{"n_layer": 13, "d_model": 256, "n_experts": 128, "experts_per_token": 8, "d_expert": 64, "d_shared_expert": 0, "activation": "swiglu", "moe_layers": [1, 2, 3, 4, 5, 6, 7, 8, 9, 10, 11, 12], "router_score": "softmax", "normalize_top_k": false, "routed_scale": 4.53, "balance_loss": 0.000545, "balance_bias": true, "n_groups": 8, "groups_per_token": 2, "init_std_router": 0.0285, "lr_router": 0.00127, "vocab_size": 32000, "norm": "rmsnorm", "norm_eps": 1e-05, "tie_embeddings": true, "optimizer": "adamw", "lr": 0.00187, "beta1": 0.9, "beta2": 0.95, "grad_clip": 2.0, "batch_tokens": 65536, "seq_len": 256, "train_tokens": 587200000, "steps": 8960, "dataset": "wikipedia_en"}
Below are experts of layer 10 (counted from 0) of a mixture-of-experts language model. Rows are named gate (a neuron's input weights, with its number), up (a neuron's input weights, with its number) and show model dimensions 96-127. Each number is 128 + 24 x the weight over its row's rms, rounded and kept within 0 to 255. Numbers have three digits each.
Before each expert's rows: a language model's description of what the expert responds to. This comes from a sample of Wikipedia text that the model never trained on.

# expert 22
Mid-name word pieces. Inner and final pieces of personal names, especially after O' or a first initial, such as ile, ddy, ji, plus nicknames like Johnny, Tony.
gate0:099119116112141093090140115146133123089148116140132134108095202147138113124132155144084146094137
up0:127121106143178104094080113108162156108144185181111134102130138118123117131105093127094118179146
gate1:165147151139158144103138128118081134096111140161124144158181121143145123124134161106121110114126
up1:127136147112155135133164168165108115177121109138146136128107126103165113116156092117164153102075
gate2:150119126124126103107146158140164133094161128125121146151115116113127117158137137151127145164140
up2:143139164117134163118135108109098159134096157126111120123172084156089151132120146119148138125093
gate3:116086140142115109148126111112099111092084171141169149111118131138081107087158126178152111131128
up3:093096089147158088143139133111114105123091153157141112054175125097113125142143148136183083118178
gate4:149097149101103144145086087133104107128146168162091123101164145149149121079160100189128070126135
up4:114088198134187085137099163122114132154124142126136148097117176124092134111162091141092131131123
gate5:132065132133162155107142103140160172147154119152140141094127124081124090145130101136151113133142
up5:106152110131159107109136102180115121107072149144109118129115134187132098139147176124152131156126
gate6:111110148112149106065143160130154127141126173141142128142088119121149135112122129125119149119130
up6:146160152172103111131176177139133165140120143136126135083153116151127146110115162163118112133173
gate7:095128139148134138117174162090090112113196112083124117174102118176140127105104134125155137141154
up7:103104154116187123100102065154100138134147122110111100078168144117093158158100100133130175125124
gate8:098147117113156147143136102122142109091118155127128156180065146140150135143114108117120156119146
up8:113110140115138123120163106172089156096112097124106116190142101137080132140169088128113098103110
gate9:125127125123131104140116096103114143100168099168123163087124099119157154111114143116123149127115
up9:123118113108135138160111134096102127139114091122131146151107098065157129115151116156131113126141
gate10:155102112144103115132131111121139117151137174082143108127147136126124150109145158138130104156088
up10:157122127119111125140122137128141117100120093148125117120139103140129132174117098099100100121088
gate11:134141139148120114101148156096106147117156181116141164130142111135131116112094153054133054141085
up11:106177112136157152170141121113127116114104149117086129108092114142109143108129115187129140123125
gate12:107123124134162161101091130117133132096134130085163165100117107128152124108107129137154116159071
up12:125169107106179142103120115130171093122143097133141148076112079145111087092091119136162197153084

# expert 43
Subordinate clause links. Connectives starting or continuing embedded clauses, such as which, who, that, when, because, only, and commas inside census percentage lists.
gate0:113113192124152100146131143129126108162117126117126126137137165113183115127101087130169139142123
up0:103137108095105144149146132111126110077138171170173134115143130083124144135111109115134120115112
gate1:105132181150112149120152157139139127121149099126156109104130110116117111119059104174121093136158
up1:116173148103101122147145152131119148143115129092114170132137160166123124153155167150118093129106
gate2:136145157150126166133154142156144102120124108120145129137104083151091104146141148126137150112119
up2:131127125142118119174145091123083107149160139090136134134130150168131120117121145119116123114106
gate3:134127129142133086097103153096123090108143140105106145141088088153107133165137141163170132137127
up3:122143117147126120127107149113129165137122125168102123112138153130112142162101099132151207105101
gate4:128132126137148125108086106170086124155147139141131122163118125108097132131121115138167127123103
up4:152123179098155106101076098117108117119084103127148134150068143088150133135146084138088128122116
gate5:111129159137130112127145085126175124129119154120144148158134105143130132108111084120141130164157
up5:145093120079154141125121129084095147116087094165132134115102141101133109138132127130172107158129
gate6:134152113110137104107079120147120132187134128123088106097120102135133114131101139100109096151124
up6:166089144081165095081148160130147145130141146166104108120172140138138102124120121097112104115115
gate7:119130113145117119134170085133117107119120107117135153091140159095137086122139147090143095166129
up7:086131160129126138121158121137117091125135140122197144120118118153160121116129151096134102109081
gate8:120183096107137123128117113148120103165135099123150112112140131123107139113142135139095141101089
up8:070106141166108125116111119130140160117134097157114125109143158151096123064117151147126108130090
gate9:141122124142146138161128142141138124107128126167155097114151102163164145154124116175123161133155
up9:098094148083104130080145091121112110109110094102119163151118123166135147135127113126142154130168
gate10:116105133115110102137084122087181150088111126088131138105109120176095132108217099152105119147129
up10:106101143134125174124090108128115118097110141059163116115118159122141128124106145122134171091138
gate11:142118176133175102125118131153166162122111117094102124137157140124130162126134136130128167129144
up11:121179117123178102087118118166111131109122152127099137136158109078161093137157117124136129155155
gate12:158126168121126127155128129099140108121116131087105118121151111134167085114156121096086184137094
up12:120135137133139154135119164170143135112131146136144096119115059173107125111133138121157069090185

# expert 49
Mid-word suffix pieces. Word-internal and final pieces of names and terms, such as -ed in Listed/Feed, -itch, -ther, -ia in Latin taxa, -ashi.
gate0:124128142135157147109137174098095127154168099112108125116169135133109098128094160095167144157138
up0:126049108140150136163118156117172159135124150164155117145171125164167115117126104161112141097109
gate1:135129154173150139140080111134123090116125139076132155147128116157130200131129127092093129121161
up1:126137119128106121121142152080105118106087131127172146091131128141106107142144133137131179176121
gate2:105137145081100122156102120099164151169150141124140135164117126139114126120146089165132153119087
up2:104157131128121111100132121113158161114107157121145133109060130086163133048158141093179110136115
gate3:124115146134076139124180169149111120146128131151128100187138140194116136125095118120116128142110
up3:115112134116168116107116132132145140108143128117152136099187128129157147071131138090108130153137
gate4:148106170097133113132118098120136112164137133133153152143108130115115120119125196102133084167105
up4:143106132123103129109166104103099147116093131087113137098125096148168117136112107142131126120145
gate5:138092099158138149115117169153129150111077056128172138138138111095113139151094124127153129087138
up5:164142087110156115104108158021169105133087098123104096105134079142148126110133099153126132137128
gate6:132123154187150113105106119102115128109149139159142135142162127113136130136167145117127103124091
up6:100114131137166148108145178149118111107130107151138144135131114139124148125120153157095115133130
gate7:133113119107157159123145128128119123122157148127132099086111127177111156130136134102188144112111
up7:133150155142117099164145118098122152189095123130081099124126105139205113125124134118096095128131
gate8:108120108125133136110120146099121117130132122155170118142107106096165147180143185167135127136134
up8:133144118098121165151141143129145157126082104127147109116153113117117169111144093090109159158167
gate9:133116097124122086150118129169093163140172149101131126160100094124128142113157168148139156136095
up9:105132115148184164140141084120178171201118127150101178120146141125107156070129142130135089119136
gate10:125136075109155139170151150124102127140145136147142145154116149090131132158123127085121117119140
up10:180141142149129104131142164116150169093093160096107118139127116146123147102114158167115142158108
gate11:133146131140123090131091087133132144119100136114099148108127139108107099113148087134150127100122
up11:156127158135129134134189153115093116113152133132118118099124137098117170149197109127143093163100
gate12:098119110126099147108147128117074061120154138143172129124107161121125087079168117107105110120145
up12:138150117076116133124124103142141133129128146052121137169130171109107127111136145116148125120134

# expert 38
Clause starters. Conjunctions, relative words and subject pronouns that begin a new clause, such as whether, who, which, but, It, often in plot or narrative text.
gate0:139163190147128132098098126164099137087101136124139100127131120199144172145155150125217144103143
up0:151140119110097128125107132165136130109126132174168182156178107096108143119141145145135173106147
gate1:195093148135123164111119130119137123145114123120074104085097096127135089118123104142130104132122
up1:185121115110124117151129123161107175144107112119132139131134162181139158142127122151103094133063
gate2:134106165177138109114127126147109109141124147125141125109128141129132128131102146105121157094112
up2:075159150143096134134133154106144144178098118141132152108157090149119116144113157123151109089136
gate3:127144127141125091090158119158124132103089133121108128131134153115177111113092135186115109155147
up3:141100104100113165125151137157149131132138122084163159130160121104133134164155097141117112127116
gate4:133142136123100120100139129130118148140129202126152146114117117106126113146145150109119107136155
up4:109095106144102196126104139160094087119102136132129134140099154142158109149127099118104087115062
gate5:168116159157133136088141144109112140126113137131173150115134159170108160117108114110161112109076
up5:140139152181143148129123131089095123105099081198153122133142149130128121118103139143155198131092
gate6:123113138095119136151132139096125096137128115129148138132105096140176123114152142129132139117105
up6:110163140142175158151132127134144148115151133129110134093121135102170133116130135141108148136104
gate7:106163111144143102128109171144140099101135123152157100141112106126135100100108124115137141136117
up7:152122156146118145110096136123150134111131133176089099101149115098161154161136096139127150095114
gate8:157123080141124111108146121145170094135146133162129149137130117169121126184134116163124125127107
up8:132119154143124129122131172143165098146158101153151159104103110113110102112162165125152154117113
gate9:133126117145118119113146123104119172124146102080150108148147160142155153136133094112118137153103
up9:133134117145097101111154107129180128115092098149104158148154112124152114138189129138100150100134
gate10:149115162145155090125108134096116122168134169143106106144104151108124119091170100166142107120165
up10:139144123069150113111110121151126136115120118104097128159098136164110120102160151122169150166141
gate11:117111143129104143144139116096146116156137138118158118106113193128115101078170103166158160136110
up11:098098128157127159082168149173108148091107168088114133134144175106131127131122097133126145135111
gate12:105129114092112187115161151130147152143130129151104165141125115096177134115098151108117137113153
up12:149170092145103099139118115104144153089109173136158137128107129121139161158089082148119118100149

# expert 27
Party and proper-name pieces. Political party and institution words (Liberal, Conservative, Legislative, Act), plus inner pieces of place and organization names like Hale(so)wen, Rawal(pin)di.
gate0:145139140131153141083107132103167130123110134145138147119165142159122122079155111151145167136120
up0:128110091123122099186108129128137160130123166150126151176101164148124156106131142154114145146124
gate1:086099185094091150083133165135108133119142121125143076114192156088066120119139145117185141086113
up1:138157129150116129133147112111128170137142159078132112122119120137150115161137105136063120141107
gate2:091146105176132092096127144113120150121118063114116090146135141116139142170108110097151109104137
up2:158161117118113150067142102127113141089125140134117150134144132103110165113143120125139114169111
gate3:163131149143135162118121110130108132153131191112118138164168123169119134119107144124106077147105
up3:167109130157129106133115118157101107159118149125130081090178113101174134141155120138129160137125
gate4:149112116143098113113109126167152124120152108114164130159130146144130112125089138124118125138148
up4:162146186140143130116120133105163163139135098128143151155133139134154123159112136089126092115184
gate5:143092172141116106196133180115132133098111142130152176126115095173143141132163099164103148142095
up5:110112108164104111134058145137119134120152149133174149102129169124138114114131090113180121131124
gate6:131103131184102173061079110126133121104145134121132135146129120070091131143068141136171113146126
up6:116176118121127141167148165109163112145150117126154134172142125108181117133139132147139147103134
gate7:142120137156134131149104148123140151147159136119147112146124135088136138099113121142139151112099
up7:131120132106148122130109128170109154149172133087090135150161209122123129130145137145143130152142
gate8:134121137144151125122161172105101088127148105167104102072144178145107167139126129120131154133107
up8:091140131138121145188109094111121144106154138098133130134167110110128090150158131117145121115150
gate9:176104129118107123112153140079105114145133128137154127117133125116107091146112104095161152108192
up9:087123176126205152173108112103149085145091124128124117127096120117168131148149128079148099163116
gate10:136121121094131156143096093110107150146133158128139131096068112063123142097146148132145134091176
up10:122110144155140113113129135140075140146098117161112119115146129154078180183135157132120160115127
gate11:131158145131153107092106129140082119111128134125102100140109097116131108133149123125139113120071
up11:183100121132127110137117099124095110141069120071095132089073145153101109104157114135099101136118
gate12:154167174103113116107103154136152122110098143168116145132155126151105155156087149138118134159091
up12:153160135105116111096130150153118150138132169136151086117154100151161129124145158123110094144059

# expert 39
Discourse function words. Conjunctions, adverbs and pronouns in running prose, such as that, not, but, which, however, perhaps, too, also.
gate0:077129118169162118136148138121127117120120143108128089115127142160156107148163087176140097135118
up0:120171105132121104121115124116132136078141130094122141163086109108154114130137187164108120106118
gate1:107142145156168151136120104125125141088142114082121135136149087134133147123161103090131108096127
up1:170124087087116173134143119102112159134140113159098090125118124153115147181160115107128091082086
gate2:140119163167170116120095129125107156094093150104138085141115107113149131115099159126140109104140
up2:154121146115106103173150143123122124108141158182105109137131116136177099156141111129131129062122
gate3:179135098150146131123126111081123141137123120145152128166118137122162126189108131131103128133151
up3:142135161094145149136198125141147083122114141128146096109171156161105083110132123107116092123135
gate4:099130144128120134063148109153169160141098107122100103187154126094160089131109130105115152160157
up4:117106120170120138122105080172152120155116104171151116112172130143125127104136134125131073169121
gate5:117112109095105092135098140137112161149169143120126112122153128139153138102137112081086113144107
up5:159113130090136146096099125130124101179157132109113104130107159133178145132087142139121136100147
gate6:145122174126113106156128112144131156144118109107128136116123143106126113153152143150162143124117
up6:129169155163114123157119143111131124172121114149129105167141129125145150137120113130137108086144
gate7:088109140142181119137130146152158114117118143141107081136139172125098109109152114147086104090093
up7:105151110121127144095110106103148155119098086136133129126129113102159103099114122155111152097138
gate8:110144164174148077109127132156120115137136142119166133095146157154151140136091139092144094110117
up8:101139131091116132133107115126063145144112101115087130136105186122168128111106101109162143149132
gate9:062135141115103142144110064169125132113111140123122159139129152089143163105124097115110113085094
up9:135121156134112126156138102122141077099136129131121132127148141091154116143085149067120128112118
gate10:101129114115127152129085161124165086129111113124130158124116123171117123124124132141097118121123
up10:129174158134141121138121137134122101173130153170104113110112142145155070145101114123156133143127
gate11:122137087129117145125124124140127129130156138131160131117118134115111118133153121200104124129131
up11:136119156114153105100129134146190108116156109155130149129142156127105142110159090129126116115093
gate12:131128145156086123121158153138136147133115161082131133087155147160098147151113123143143127107159
up12:127146096088132133118143153149121118093130112112117127138139146115132117128146093145101179114139